{
  "num_hidden_layers": 12,
  "hidden_size": 256,
  "n_experts": 256,
  "experts_per_token": 8,
  "d_expert": 64,
  "d_shared_expert": 0,
  "hidden_act": "swiglu",
  "moe_layers": [1, 2, 3, 4, 5, 6, 7, 8, 9, 10, 11],
  "router_score": "sigmoid",
  "normalize_top_k": true,
  "routed_scale": 1.0,
  "balance_loss": 0.000358,
  "balance_bias": true,
  "router_bias": true,
  "init_std_router": 0.019,
  "lr_router": 0.000789,
  "vocab_size": 3054,
  "norm": "rmsnorm",
  "norm_eps": 1e-06,
  "tie_word_embeddings": false,
  "optimizer": "soap_variant",
  "learning_rate": 0.00398,
  "beta1": 0.95,
  "beta2": 0.99,
  "max_grad_norm": 0.5,
  "batch_tokens": 131072,
  "max_seq_len": 512,
  "train_tokens": 1543000000,
  "max_steps": 11773,
  "dataset": "wikipedia_en"
}
Below are experts of layer 8 (counted from 0) of a mixture-of-experts language model. Rows are named router (the router's row for the expert), gate (a neuron's input weights, with its number), up (a neuron's input weights, with its number) and show model dimensions 0-255. Each number is 128 + 24 x the weight over its row's rms, rounded and kept within 0 to 255. Numbers have three digits each.
Before each expert's rows: "comes after" lists some tokens at least twice as common just before its tokens as in all text; "mostly gets" lists some tokens that are sent to it at least half of the time. This comes from a sample of Wikipedia text that the model never trained on. Tokens count by the router's weight.

# expert 136
comes after: " |", ";", " /", ":", "1", "2"
mostly gets: " −", " +", "_{", " $", "−"
router:172103136158133117084130127156082117122138098113132153138135131154129116135126186122091159131142095115104147128142142140141123078142134099133163162147159128119127108130121138087120117111140136118113080157155160103138160094141116105089144138146113126103118131154128082159143160138182086119150100132129144112085096129098114162192109134157121079071163082144132168113101121152129125108170119079156134090126149124146133129116079079188132158106157121108112147147128164121109093140099120155135144114127154138121126115130171170107127163148121152126113099137137128089136128212108132136127146137122152146134110138148144121147121080106134161097144151137126117122143137140134106148078095086133090128169105123115157113107135137096124121104124121132126109108133093110130127082122124
gate0:125130100129125133158132188180140130095137146159137162125108133129161099127108138143114136110153058111086167092119145117129153112135131137108152086177141114164148115125110103116164086102131157070150124104121127150122106115126155147092131086112113135125103127122088178140101092118122121123108184157078103120119153152148144196154139105104132125131112138110120158165147111111146165130138100120146148141120151111138098151096144108141105108098152083145140114160089135145112126107126085151128134116123146158108122132087123156129162133110117102177152150131176154136107119142088167116116090143126169173106094133143108149110165112109152160128147092139133117182130151130114141138133072110098132105130126115135128133106140108124163134158147150082158114144111146113086131136138141
up0:134137119135095106138137157164144112133144172171086125108068153130156095094136141153110128117152103103124155118116113105150152126148113156168166127159109112147164130134102126138141142139081141071164125109115133160149105130145157109081099143084123123096141115091121139129147103115141134097127155150100149148145127164150158178147178124095132115126131113137108132161125091100171152119118172122161111130094140127150108146101130154163101112139150097149107125116107164121141104143136119152147156118145125172135119161077147131135143188089116132145151123132175158111103130167132138097123113186138106172121120141162123148120155113071128155121115115160083131139149150108152125088134091109092095108155149097135135107121141076159136118140154158144141098139114149115098127121147095
gate1:088103091134137146100116132114124118144167136126152093121140141151107122113140139156081166152128069133098120088175110133117157104130128139132092125085126138103134153132129140109135116110069131095145130132108148146158116108147108152155121168151101105130138143139127134115102133121104104148152151138117128117092137146117135130143123132136207070121099142156151116077120116095137115165174120081193103168101150142138152145135145119124149094126107152108115154133158144134085142094117104153168119083123132167123092121112171096124146120152147164103154137129155146127163101102128120099161156156110100144090163141111135171152143158160115091110102131116157096114132148153117144114148084110120092140165147114133166155107162138105114133124154106108133124138085123072136145103137123
up1:143122085172107123095152163127098132088131100156163127131138131131160106149115157109135150122107112162086162109131138119101155104116159105106138094138149161108141111069114119129113114138135094127098159125127134114129156129141128183132130155151096104136121153156150155126178144146126165136120136102109134152125134092156079160126098153143131099077135165096115147096162119113123095136127136111151145122119129101139093154134108066127118143108137101115113133117136118130097158136128149169114088092109159113126112129133166088107089115090102127161145115125142125118091151140113160123111131110101145156128157140135115142163129131108123134131098143098139101133111131123124214175116075120153144122144139147170144150069113118105103101194095147140098127119139143091146148093137182
gate2:129138151131130182155141134139098088103088158124130149126148143181107158155151105084108131128145138168112126125139158151126100131124115132061144110131142139135134112130130122147122137098109160132112124091136097124170132153154079130112134131102137146146111128172117165089151146113131132143134126137126119106123111078119119147123144128131077121112118106087104164138062134125134074123055151146177181120110113107146133151120123121161126103117119167181130158119142124107183098175131138136125105183131151171124165139130168118117125150099113126077121132082113152065145125132139122147149161116114107135123127144122165175148131110085149156102133138125143143124124124155117125102099130128165123153155123117115114100139123134157145150125116053103111115121128150155092148135125109
up2:146096125081143164141108185098119086133146085080143114154091137160128169163128155134118135097108104152119146109123184169112114125132113147119114111123125141170177123140118119144130123092123154115113147148144130111171156120165155132099101104161119108119136081122147097111098168148150103095129105117128142119150124099136155155160112154136099115153144148076119114132085146110127125133050128114196124105104110092142139129122129153143112127106131165140081125113132132090129106104081126114131088181162134156112169134145127111142110162109122122108105092123141091095126153101151144074168140149106107148154172107110114173121091137127124160155127130159141142158134089141132105115153092113133100136136137139136125086151108152145129118114110120100131131143142088142120118150147139
gate3:135134101165119138109151173103107105140139132168107126128139117098134158151147153155110122156110172103109168147096129066122126107144137114140125165145131148093117096139139129137120197163149123155143142131126107135145154083159094139136129102097123135075114140154141090116117150149116106106146131110165181102136107119122050176144149113100112094142110117136150098107146140102166110098186139090109147119116135083138109144114116155172150141129127170122122096198117135112121140135122151146135127076141143116106108104117106131128123131130144119159162122081141127155115082144141110164104134115167121124115117109125111162145120129087122160113142212125129152123129135133118149128133122116133100155115150131130120107144146135069083104094088138132142127103083126121129096133138148
up3:123143130159122135159134159154131087153127110119145174139133156088124159163123101163131158158131138134084118174139106133152134132140164128149162148108160144139157108136103162138124143119149112101118071119124123130120161142104134141138116146094128102132144128108142129124122120092150111118109095111104159157131143122156167096096115109091127120202119107147087087116120098124141146102068083150137091165096123151115110101158142114092151132107106138146145139173145106138117144125099120101122065147100124144173110111173148115141103099105136131128109169175156113106108147104162123088131145158130140132128124132094141110115077109141120136128097150088147150089099145135077126097107140135115142144112111098158131095144099140113119066131112118087123154132155142139087096140122178
gate4:123145102140137154125125115148116126135077122115131108160111133096171115142151136151109149225133143130108160166129153163155113106109173123169118127128085155150131143075094121063120119141160105156115125118102124143123120100104137141132123091122120100090144121140127137134118129129152173121128102129127159159121148126175088159100083119114148104102137148125128134146094104115119103144162127110159129133102144117158096160165116093144131176141176109127149109139095163125123149121091080135145150087146110105130066138103150135150124112125109138124101141160141125100103114121134146138137161148108105134116146134143103091169108139082095117116125156112098118073156139137088133101153117075126102138143158153162129098125157130098133103136108168135098141115122103091169120155106123
up4:125097106147088142141097122164149119096159127089172148152127152148090120120108124117097112095114145124128074147139111082127188140122139143151115087137105137171138115114153102104138161116086130141135089149131151098142159137128115105135122152102179156140161182100142148120081116103087110156094123178098107136150134125118144124168152134123148127159116153145117146140154109091105147140084114082128121123117159156115129101113141125134124113121127092143090099109150147130072134114105108099101101136136165108124118108144141110121130134151174136167116150130139124120145109142122133141132072136145081152172137102114172141095073123154110105128111131088175133115104107144167158104083169123114104133114150101150146131104103139108127147138142168125130115164097165165122144129156105
gate5:140125089093135167124119142142104161183112139123142144113145118164103139097119171140120134126102121145129141125103103114111130160138135099122120113115109142082112147131124142126147073160122133110103128135159140159110109134154111178116121106162086108112098117174130114107136147113128150159151177107116124127102102148160113099126100168108126116105137159111129103124088129141172129157142110128138092146163136130147132093126099123136135095113167171104137139163125128123093122180107150139163124115087154099141195117133113120135110099104140092076131080147133111172083103117149105120135153147112119164130164129115162089137162146086129079130127119105115178130106188102145128162181090130124133116145116163113108161100118125114088116145139133129099123165187137108106125120159131
up5:147176130092165126135143134124138131109135101092160130121146143141132122139123147145113094106120137107133147153173118106145137087122103149111092151140149144141118106119122144118083159127122094126158136118135115109154118098110155090138113114130075143134163113104117146134113116123102112075104122105102116101145194121117115145125146145074139194105124196104119133102136162098088163140091107112102112124146138122078151135140157154122084152118154126100136111134103132095099142067134109140145103115122119117115152132190142108081133144077130121123130159114076144122137134107128125154110141158128118169160126086114136166078128094105128098125126157146128120139117115140127141138106121089136160110106105069068123105118121175111132149133153154105123154168125123164161121155140154
gate6:147137122130128119100164116099117109139108115146127136126105109116119123113090124127168123173146153152118147120123109120090117126124138085082123138102169169093133134124135099081109163139161108132122123145133128154137151144110136154090132112188110160122152149103133146145100128162136145190114119133128115080124081095106164135142172113159101160058129133134132103133138140129154132104114137106100141120150137097113174115118084146146100143125163091122126091113086126140120153154130129100106098095110154130133133144115111142134163111140147159091152122091087093112159114179122165144123111112172165077153099126150127169177121084132151141110097107160082096163170119157098147118069133165129112126117103129129094118153114111126155098139146118128150135129151146123120130107125084
up6:092128127136149152140080149166182149150129151133156121146105171108135136114139117141113121103149155131117099149072147164151113163131108132170112135166100105123129101134150172110134142099104141132124127146096140105132110101138130099153126108051115111126113110138134123116177133082122110075125123131101167110170168144123145125116087132080138098209154124140107157155122101168145155157115127150109134134100117169154128132105150123120179111123085129118148133124181144099157114132122097137127166161107136136165138131122150107122090119140120133126121102166139156155112150104114099116148163149112098130122151119117164115115115159133117139130138157086168115091124099090149093112141104114117112096158123157105170131124136123125089164132157151170100131171131106144137140094103124
gate7:137100123113148111104122129130114122107135142168144128143135144150111175152146184116162127137097123129138126128104173152117110149172147102116113104133107147145147146099100160158073133109095108115132121170099114168154144172104135114141112158137174142144121119106125103122130138135113097165119104115138138140202067126140120174134194137118128116124142130126138136115105138156106099135136114132138093106124111104104124104127122205197179105130124139142135093135134123190130118138124128134134140130157164096151126161104143085111136157106136086110121079101126130146122133150145143146132130124123116141165175117087117126116099080103104161207115120156110099090108077142123118119134142131115108107135133119153111145103114106110128150150105134170151133097152112121148098120148112
up7:156133099088106136117124142125106162119078129167147127112151126174148167172111142125146098103126121101142133128089134156111122152142130130105151114131126111147139147120085152113108109132101152125080153165096131178106090156145142111121122097127152172123100146149114129162127130088101143137164119117134088112137079136094154162140157112140130090108134140152127144115118119130120124127141150138142155093115107095141116117112115180134161118119146118132145083152133099183141100133154149137132176108137146102158161159125127097126112111108177118091140096101121108119130119173126107131153128097131126112134120144102085119124087140053068114165102143153095119132135108139120109148118115121148127105150164102126094170072095118132108197142196105140139118099127143099122136117133118

# expert 255
comes after: ",", "s", "ers", "es", "a", "er"
mostly gets: "\",", " but", " and", " while", ",", "),"
router:128150130116131108069122093144124123095124148138153131116124124171109096126128153113109123139149157127116198116144158138125110117139133129134153117159128132108133141123128118112135131092119175113113121089155125182124176121119110098139098164129109149138158139155129125184091162133125143135168080145158140104115105122121101146132139135147102117133168082132133155175120158182120143139171128091175144103104146132154118133107112097148157150106176100119123186109103111162090112118095139163172085146084145140105114120133116171154114148116148124114168126115149123178108131195138109150119122145068126156119136092134126139153121162147138141112063118162110101108101156158121108156127129088126106144145117117110145109105123153127112122108114114111178147111119094113140150111154119
gate0:114122166144138112157111156160140145162140113130118104099141161153141147152142157103121116150149112104105132157117142127115133125157162095129113129137124113101152150184135159161138109171167150127125107155159132103093096119122117141101129143145131118128150138114158100135128078146146113144090162101110116151149100178149151154084122151120164102162151142126134107130089151129118128139107125152121167119101126132116123115147135108143117134081147143164133119122174185181140102128133174108162114127124128174125153159160143118117156108077098133109139157143127079198169080113150171125129084160148112078135164171125158134163152115099159141166131149094140123099114121135107122153110161075144101155120099158137135149106117112149100117086112154131121110113094133150106133129140105
up0:165106161110117127138145099100138167124104109134140138121114136111132145113075111133121114141078143169113095130122078116114117145172088173145141159136104150149128132095115154114167137109096148161138132096140114114155180145127143114185105106111141130109138116155140185107136180166147190112134156142114113118139128087100116113162146127137088086128100123136116149082154140113163127100140127133134129118110139151140097121117132161109140159110148119114133114144142109101136159111173128141130128156087095086092155121113131139141113136131163108118146097114141140115099133160118102175136136121071140196112089141174114106137102147128115163105119110113117126173132112071107114132114119161145170100126155135123124114149128125129138131158115130128195135108168126086176135132094129
gate1:135132127113092146119148121118104189142137156142152149112159097183141181115172119118094141097149112167121112152114118114115165124161131125119137133137117123125113108147154072108136145162118142154097101106113111122130089124133096104161076109106094095126113150096130099127123076138136165105113092130181123105130102145130119160101127142093082130129153122123101140151146130115131119187096110150154131152123142084108164113096104106133147102115125115193118171184121153153095149139100140115152123150129128079142127144118155159158099125123147109139120136120146105173116100133136126161126141141103090159113136118134100141091112162108126099154128170132144129088166131115090103122137159143111121124080138108140127189139160098104107120065146124144134145134143116134094109126095140
up1:133133130127115084140147146123128185155131108111107135145134151165138140112111140134154119082174136094148078144076124135116119115119173151137135157135113134135113115149100095088098136097113129142124104102125090084098129136151122186132106121127157094140137148104133119132130120148172141123060134162156096126107102094131095142120098142117134150088096101104117140166147146151126127170151129100121112165138143090138109148109123124140125144135146142141110137095144157142125159126157151118118123143115124140116120072123113164077144110146159089124123135128185145135159155149135132153136130108110136148105089111133137112078117148119137126160122118121172112090101099137143144127139155131092157147167109106100168159149131118133162123124212054121129130145158124125094142124163187
gate2:098135105113182134122113085118124102162107147150144166153113118162123129091131076131076056130116130138105097135128122142152155126113133152123124134139121096113116102128136150121161122089122144120118158123086089152133135133079112094127118151131147163124093137092160136115132115159131168126154100145106102145106110148076136116090146127144082101147142132151151135124095144153107105077154112157108121103153121118121107130107169153120186117140111148148101120134124138130118113078097083119113104096154149119122162158139107137108119112134131138111115201121104122091145124127150095118148115144116133142120113121083156149141089146145104169091142139125116087168090102150099112133158100120104108135122093130124058096153138141157128100122103147169190115113094104117121131124136105
up2:128161139088123150137084110135078113130109091119122140173104149138152130162178121126119088128104105176175077110125123150106159141153106145133112152119128091127150116117114095160161136120119098168126119141137120124121125128145140115162101140136153089101115126069172148133125157156149151147094123132129134156119137171106131104107122149126116109113126123129118119102099130133142084055147116100099111144125150124106161130144196147124118125115113105140112095135152114108116146121104086160115081105147173128144132138138114134108158136148139151150126160096122165089164125125180084108107120134105132131166106143083168162123115125129153147087124135119084111174066130144135106149158133115187129109126136141110071139110145114158122093134123131156158093136106158129140112110140122
gate3:129159104174114125076158102189117109128090128119149122104125206123127117168093121157120131130110134128163136087120127107124153122105118146139158145093128120129132095130156106181105126145130104093122080157117083145140139153107110149167115158132145106105143128168093163166106125141114077118138157148070140141145122111118147132119096127130178099135153159150142104164129128136147127138116150143145159124096159107135146130116145128123082141129111144108123123126170127115125157137122117167137174146158098120126155126182134138137131173123132090157175145139130125158131097088101125111115096132139110134103122095143093085107115143111110134128116126128121153157115148101082108173149102132163109124122159157128146114078116171108101123093130118071142171103131103156147127164120103
up3:127135115114131118126121104104088094126137120095115131124164135084178099152134168152114103120119142108129127104111119083152144121107173154137199117137103127119107077125143099141126101117132143123142120144161134118116127147151088127188118151142098125131116144143103137137123155169108142158141120122104149095094121120108134098136125127171174131159153103130084108156093114182179128114103159164119130135088138116159115182144150132165086103159135111151117079106137125113115108110101145131141159142115094140125130118142168134179122150124118131130167118107106156117125088117112146120166150065121140107116128130151138143125127115136138141110144107107130126149179107066127100132180148132157115105141141165081118104096162116159131116113119117095063130154149102089131149145102116
gate4:138107149106163092162169127098109120114120132095101128107111105112120143112119168113150148115130139109113087083120149116098096109114094189134111149100115129164142083152135121137135095091160126151109143103108126152149115130118146122109105141137158176118148101132137120167115131133100125116129146129143099117087130135136146109129104093122133108104136105148104163134142131147106128128125122093155134123158098096107088081136132116095071121116152074135150120114128154095097129123084099169111069136133143141129128124071126120138137131120114136141161178165159114103111145093100090151103109134111120129107127129178099153094093086153131107115137113137141163124130113129141110150099097189060151182102107126128130132196111136131105126123143111128150120184140111129136127183117128
up4:107128084152107164119086126161127135147133131144143104158153153184138097124159110157105127140102119148148149181135109137174160130143172097128154127123133140104128174136110146119099159132110116095137091178149142075092149135114102141145131137115111100107102154140118113103134103100166116133096079135114144127171135126100127117142175153106118115142113157092139110146121112089142135105175124156092105138112140157131202166124114164126186141131091166118112117114132123150161106117192140092143157118159129132131129134160159145105122149124157112120109100107097133147129091167124169100141161132175125123134132113095147096151135169113139158120111163112112087139138126119107110119126125076166106087157120130122115126088141135108135140122143138106113142085128152146134171101126137
gate5:129158141142096119127117126152162141106122120120165136119126101144150107093109090117129142138147117103111105154152122118122128123092155107117125159099062083124106155130112081101108144108108142126150121171136174149130129125116139077092097121112102156154113117142173134117113166106126135126106135115144109107130091115128112174115096122142123121167195133121134112100135133096117090111153145132174145089100124105134153149153156147121142152182119139127109140170108160146138140112131152153129123159121133132112116130108152142130121150191155135142113116085111063113117124168118114159091071156115123133186153130107134132080166154096153108123118152140126123122130140117122100152114150100117138138164152153132093165106147127113164137159090092131126111069135148126195134096113091
up5:135080139157155139103125149127123128131134139139113121108096136156121134140103160124105118133094113142162135088083109125118141131141115147130122126145188124116103094141148159133134133107133134128123159082114082141131112136153126154136129157133130126109161100156120111145097107112154109158057110158133148153118144146138125119127115153133097139134135155114109137162138133162184126108128119120069115154140137143137090160091094083151110098121138125144148148118141106121107119194132129136131118116128131123187145105144148146096146096112137124104129141159174151123142119132117130106169186061117134137061151143121159116183095072149135146133128140145149123156136090117101113156151161164170112089111063086175157133170142118136130138141150137118156156128141136118112087148138166
gate6:069108141137092099133107123175096123130153112095126111109123135158137136123103077149145099150156153129132133089139111137111138064116156123183118117139127100132122094114093112079117103094114123125126098160126116157125145136154136129066110175121096062111133155117124132125142143076130113112113105132148164120097159112135147118136110116104142140140082129103158094140090124105140141090118203150141132160136093097132174119160101118094141122166088156105151116124133111103149105152125104129126133119151173141141120086158174123137160098133102132117137103130116094093101155137106142129104147151109182127123112112090152127168149119116129124116099159126106080128162149111117110137126121135082146146154161118132130122129118101164160124095165114092094151121156155142116137129119143
up6:115163135154095093152132122179095126132159072101125086105159130152111125104103142124173135142165164137138111127132107143102180100118161148189129128140154120130144107101120114112149137108094147108106141132116131151129156105143119097097124164175162107108115150121080085148140163112119155100095134126143134166122141121171124158127112139137167154138130149096146123150099092128136147091126174097100127121139136110121151135149177120139134143128111201137149131111126135104163082154125168147105092141156143103121108110124168117121172106127105131132161108097121128109098136130091121130093079117093135071127167142111135136139100101115158171109134166137109069094143168134127100125139122136115139147108135165150123124134142081104180123122144115083115138135120137134136132141111150
gate7:133076133126106143132119100121128094097108133117149123134136142151155118107148168126093133136126105158147140080172126108119141116106130165084169137107150083096136144134154117108132136115154189130162123113161127158127149139118133046145089143090154192157119167128126121115158175130128176155135107112112158140102115137150133152142091124110122108125150073179134097117120121125111103134159139132102079098102086148094139094124124116115114116137140163113129173148133111142117139121116143128176180126131157108167106122171115114130090126148145163133153119124151094134132151133100113122126113116123112143168158142117187128092073165120130080124138151144116162147177136154099088143130105135167146149124125129133154137129147117130140131136121126116154150109152127115116121132159069
up7:151161103119170094092127148121115130154120101138153138117085091138144119174121123150133107124136162084111154148126122184140133097142145089128084115110109153132121112188114152121115151153108138135136122121128097113130122119149105187122138161122081120128141146127114098137099089137134102163097090167156170147145156158137116116133151198125168155105111106094119121094118084111145143148162127095132144150114157112157181152121120103152136121168090113091138084088120128150095142123119090108116061116141133140140155107102159171134127148111110082129113121144102152158124166147157117146128143104136129102122116119150106131139138176151174171100142098118143111142120151107134140123148141131118117159142100113100120161108108143174148151130138100136124106112119148130132129104159187

# expert 117
comes after: " |", ":", " /", " about", "aged", "born"
mostly gets: " (", "(", " $", "#", " +", " '"
router:136116139145150131088136153139119112150079086123117147153133148145113133132122194120129134134125151104126128131142147135152101057167143105114176119158101133126134104133122141128127111102133164103145107104149135162113146101155121127064127140111120138104141100160154105141106129143134112109141138135140164141076106133142143155210124149126119093110129117128097165125118145143131108114177128050155107126098123148106122131098054117175128125121146124130111147131137115111124117131085134128121111096156115078112135148119171158138125149129133165141145102137163120126112108216141121133088137181153123136131142140162123129155138117115156181082133112166120111115137145142126088137110119114130136113132132116162128127113128126104116146105113119201145080136130092098137103104102147
gate0:166113176117158115130098169117148122109075140125147155100155162134104140145121124120112107138084141127111137153104153137120165127148146112144154155137125067140118148153163129150125142123127091126121112120131160098115148128111094137128110100130084114120159118190133096104150144197124106138104129083168148114135096131133118163146166134113110147142130148065106119127139144124177088138132129115103141130166115127085103105116155147155097157121145137182161133144147134174102114174148138120154097140090106134136132137152154142115091121115099109161159119130135122140096108140115128124150099123143146111132182096151122125135158119129095150144103166086177077092143107109131154148126139126148155155143130121105108155134133107144102117142052117123132125092116141164118135187148137
up0:106117080131096142087096104164149138145132109118157089153121079102144148182145152119155143108132098127133120118139115128139138128123105096169180127146143121109111139125145117165148152128145157144104104108147145120148163144107092124138117162100150121123118142127144100099121129096180115157149153141145118120115155123105143149124126137099124108130092115130157152157097098108091164141126110177128118154114151108115204137129106089095129100112135138064084108145141146096182139125166127101122157103178130130140143099113131079161100125131139111129101146174168135116133156140145136146117185137096127130145083169070149161103087141091156122108133118117106161146136150143123124154149121113154121170088138154160141132144119171111152148118164122140121138104122096110151136104136117
gate1:063109126091162137107150113111148087087089168123110153145134081126099110151134129101105125112100121148171124108124138134111135093149136140149105135143144093151127173110113104166131140170115154126163147127166137160140172141124111128111089163130130121145123111112145131138136155105175108179180142126130187123098146179114143138117142118094129146108150109067143101148152130127106108128142105157136092120132142135115149111120100119137139142162116108145141170166103128131143148155133159116144107089107184115133130107082149110120145083159117125166178148132130156122140107117163138149105166137145139157137112098099129149106097157105127119143152132127171132108163109101169124079131106151131113152126129095167128101100118140193109119097108140116113108112164163135111094125145147
up1:126149133175144133153122119095107152112112095151134125082102125102162116133129110131122097145136141175136102095130117196143209128106141185132104125089143132141111170108107130101135126140125124125102127123132174140124138097100139142170108146133156138108116128135081126116106137157115109095083125149135131142108120139129140136153100121185202120167130153086142109124139133158115115115080165099121125112121103121113100094132108126118087113151128131145163152107140112132132118107107075135151150157139143138155179146158140183114168119161134125137133091118090146138118116117124160102107081130158162122130159108152146105175105140170117106123110097146129118113108115108113108136143128127116125177127153148113144154107107163158165148125172148142137124121116155182136158092138167
gate2:131118130138070091125100137128091133098156139158120087162126136126103154148145116158118130120119212150145089107099146168157149164160110105136136164122118133100110159127105143091126128178113119130104106144124098150110122144149169118136131134144117109116168137071086099116133161133152153154094152156086130121141122107118129156151104113146153126109125148160095117086165148122122140172123113121063141139111149119158125141117085162117154126195170124102114139117158152142166152138108134143139102117118149119098124101127162127168076124071135127137119121115102168135128141162115137140124126070119142120106126109109121091143122122134140149116117146153114103119105131100081132150122135158169142091124185147129122125151129133075139101127140072141130104147154093127134122118158122
up2:134053149113095139109116141161129155082115144115127112108107094110121136138121138107107138143157155123163092139149147176132152123175135114119102119132138082130137172162141124126119135143152128129123115142184131151159100165109132079159171197133135129179137112085111096106131138128129139128094151139125163143130097147099129155112108142110194108109117139135128155131148152113129098145132094105102145113092103167159121116102113137140136094126143125124138118127150186188155132141138097125177095097110139111095142075150203117133148132102124083150103132139128127134128121120119121152135138108154142091117103125127126091134113104125119133075153145097103088100163140086116160147164160136156153132109108115114123157120150151115129152141103074115106138124118158114123124134128141
gate3:114108113122082137114128111135127172129096094161111116142126159152162133162113157127168136120151123086132129125143106160090174132118152141093157123129093141089135136113129148147126155110110105141191139099112133148081149148085129113150154133158136169148102096125133174095118106115120134131119119141138096163148117107182177120156154163153107115116152158144116110130151148133121108126139170123110123127099089142136094124124105130123167139120124158144140118106125115168139109120134122112118102155137120104105103151145102074133118125135131143131136100150169118121126115121122104105158074089120160100170136154133144125091154137130119132161089163153118113124084126106085155172133082117182178150137104126164124060138118131103100149107094100150147130095131152090120097179106107
up3:186137129120123100152127180147142165120103117181094155086141108134095128117189148087141134097117146145121173160126132127119094138146139106134135114147133101096126127140185110145086106114130105158125123182142149167148157141136107146127142125132107104085087114130131131100129129133130114121094147074136121141145166132127132124102135110105122134143115108164126178119124127138123109147097140125138122055134130154129142138126130166146088137122143118158141159139117167146161134164067146132098114149119122170099154136131147146126151087067124150158118129125145156148111169120156142134141114157153133159106169154126076115147109111100136140126128127151142202127170136112182160114146115141127120139113136102099150149085103116101124092104120121128095133149134088134113147137117180
gate4:083128147130096147145159129150164123120165102126125102136092108123159195148094149092114094145075079135182097127112178114142112159113136132125134105146108107120119141092142144151170158130124129160130130119106100154135104188103139077156116156101121115151119113107120131129112118135133142090115143139130166120135115146139137137146133132166111164161137084097125171103119132174116115125110167138123153102113126117132083074062123108122134166128157167144139142125123144108151144113120134111147114175189132154163128096078119111162143155125118126117163138139123122136142095128155125095086128160132104089141128162111114128112105103111125062153149115143136149127127129180131151163140157145134147163112097148121107104139134127142141089101114128117096083100118153137146118131154132
up4:095110109191119147131132138131104140113143118125141144128119151151151141148129108115072104151127098103106158136124151104147174152146166130141115100111106140124103144100148116106119116161101109152165149164135136169172160095120117135132150126114142075110155124131141151137099154145147130135130141165160138144110164138084088146152119125178114130149117111142119125105113120111106151170152134132152147140113190081129072109126142119140116153130162092117067095140145182116140129175121096143105139123160124123116115118138175104125130174132150105089140079124164191107138134151158139103122163161123104123103174121149083119151092164164115157112133133128147156157120150156115154153121092119141093153131100143128123110114120137114160093167133147121111132136127162112146155131163084
gate5:121138129107165147113133093088133134114123124143112131137126055160136145120127150145098088125101154154146161114110162130146142143107150172134133077126114095155147166155111120140134162112144183108134125127112119127118119134123135101125140125161094168085107130158140124134112153114141085105167154140171133138148129136153097151091134121152112097086112122107164136134137135132120111140111107123113129163140172127104088162113092143119124134129125145123148098130072090105156156135088141144133104113118162108099082114117113107125141134104168114156149120146129128137102084133133115091107093093174119154109105135126131135116103123093113111113139083140146153082093171174120104112143115096145063156125128116130137097084133071093128089145153130179093096153142146118125183109149127
up5:089158134119135118158139110112143109115126136155129151129119116165095146110140104169114103116152147149133137166115118097133128085123130133141178090100115101186123102118131093145126184133122163138102071106127159135105106141121156066129168067149108126105101125124133108145126100122131124110145151087189121134132137156124125130091133108153083099133128107142170102141079134131151139135133133119149132167124161126117137161124129132154091122117164156091123149112091124092055129127149131125130123151134129140122107133112085124099111101137102135095105209120155103158097111096116146103139083128128116123112144145148135130142123135153139117108128120155113146111098160137132120139163153121092102085144126112118141126146184078071138117119096146154126110162120101075110121136112101
gate6:153123108110171153109123153168139118111123109129120136106135101152093106158092109100140107133159125128143121144072088137111129095083101177142118102117155114069157102140149065137109126169132173133115134138162093112166113105162121160122106120169103156132145132138138113168140152132151161138120162143110141126110150130090172192131112129126135136157166115098080135077125121124119123094120139130125128145129134136168105161127156157150122138095155143077117141147130117109162122146121149157149104131144192137074159134109147155117108090076151109155139094145129136118123105130104098085114120100123137115131124157133160162134164131087146109109136097145143121144128133138143131169156095117141124133142131073171144156090111135126092174163149109155128146139131129129129136127110159
up6:157119146124138180127143128149132141122077118150067136127137122127106112139079142124159124136126137090102142163106088136160159129120139119139118138144179185084129136162177103118153102118086124159131107104127104131132113080144109135119108166103143164143108126129141135152112132154162161117153145094093133089172112137106155110114121166106117104113118149124091127130148152134114146113105141115164166112121043134120115158152138150135114155076133096110115088130105122112122133083108155120100126102120108124119119079112121150166120134143146179112132109126122142114123150150165141150149065101141122104120107151133105167109143118104162142136075170083149126116152098133147148128128134125171135104112148133133150168095103099117144118072115155147170131116102138138124152145105137
gate7:128123172167139118137075141107135131110167096121109131144140129146136151075129093095092100087086144145116115105149105136151144148140120131152131129188111116142119134092154136129075156155147115126142141157130121125103153104100100106109102119164143084138128162094141124149122085119119124126116086130137135146079090099113119151144125129152134119077113152119144155114138133163109097136092096098081104085118141108136131071112133089104136128133117120153107142115115146165119106163136117124134112131128103105098142107144146101134159107158087142109101138092132135133139140190136143157121107136106063113118150117140137176108094060141133122096119130077106114159093160123103164123151153161151100129131138133107086152122189155129127088108139150117103112131122117153100135111131095
up7:138160127162117125128194135141112106151149122130112092095113173125153059142123102142125131145133140091134105108098144117124180106140114147101129148133171145116171151150146129127146171096130116106168110080093133121162077111165115164116132133117109164105118122093095151124116134094134113142132156152180139150145143117128153119124106099158147108157136112127138170141139158123178127100122186108119144160108125127174122141089098117139114157089121147173123142102103115090124115115158192135162140149158087131101127119111117144078152178125119123126157107094134117121156134114135105108144111134144165105106147140138127135150137112173149161118104098135108140135182157120151131152122161139154148141143131114126084126140116095129141204127119110157147143119121123130107151106158120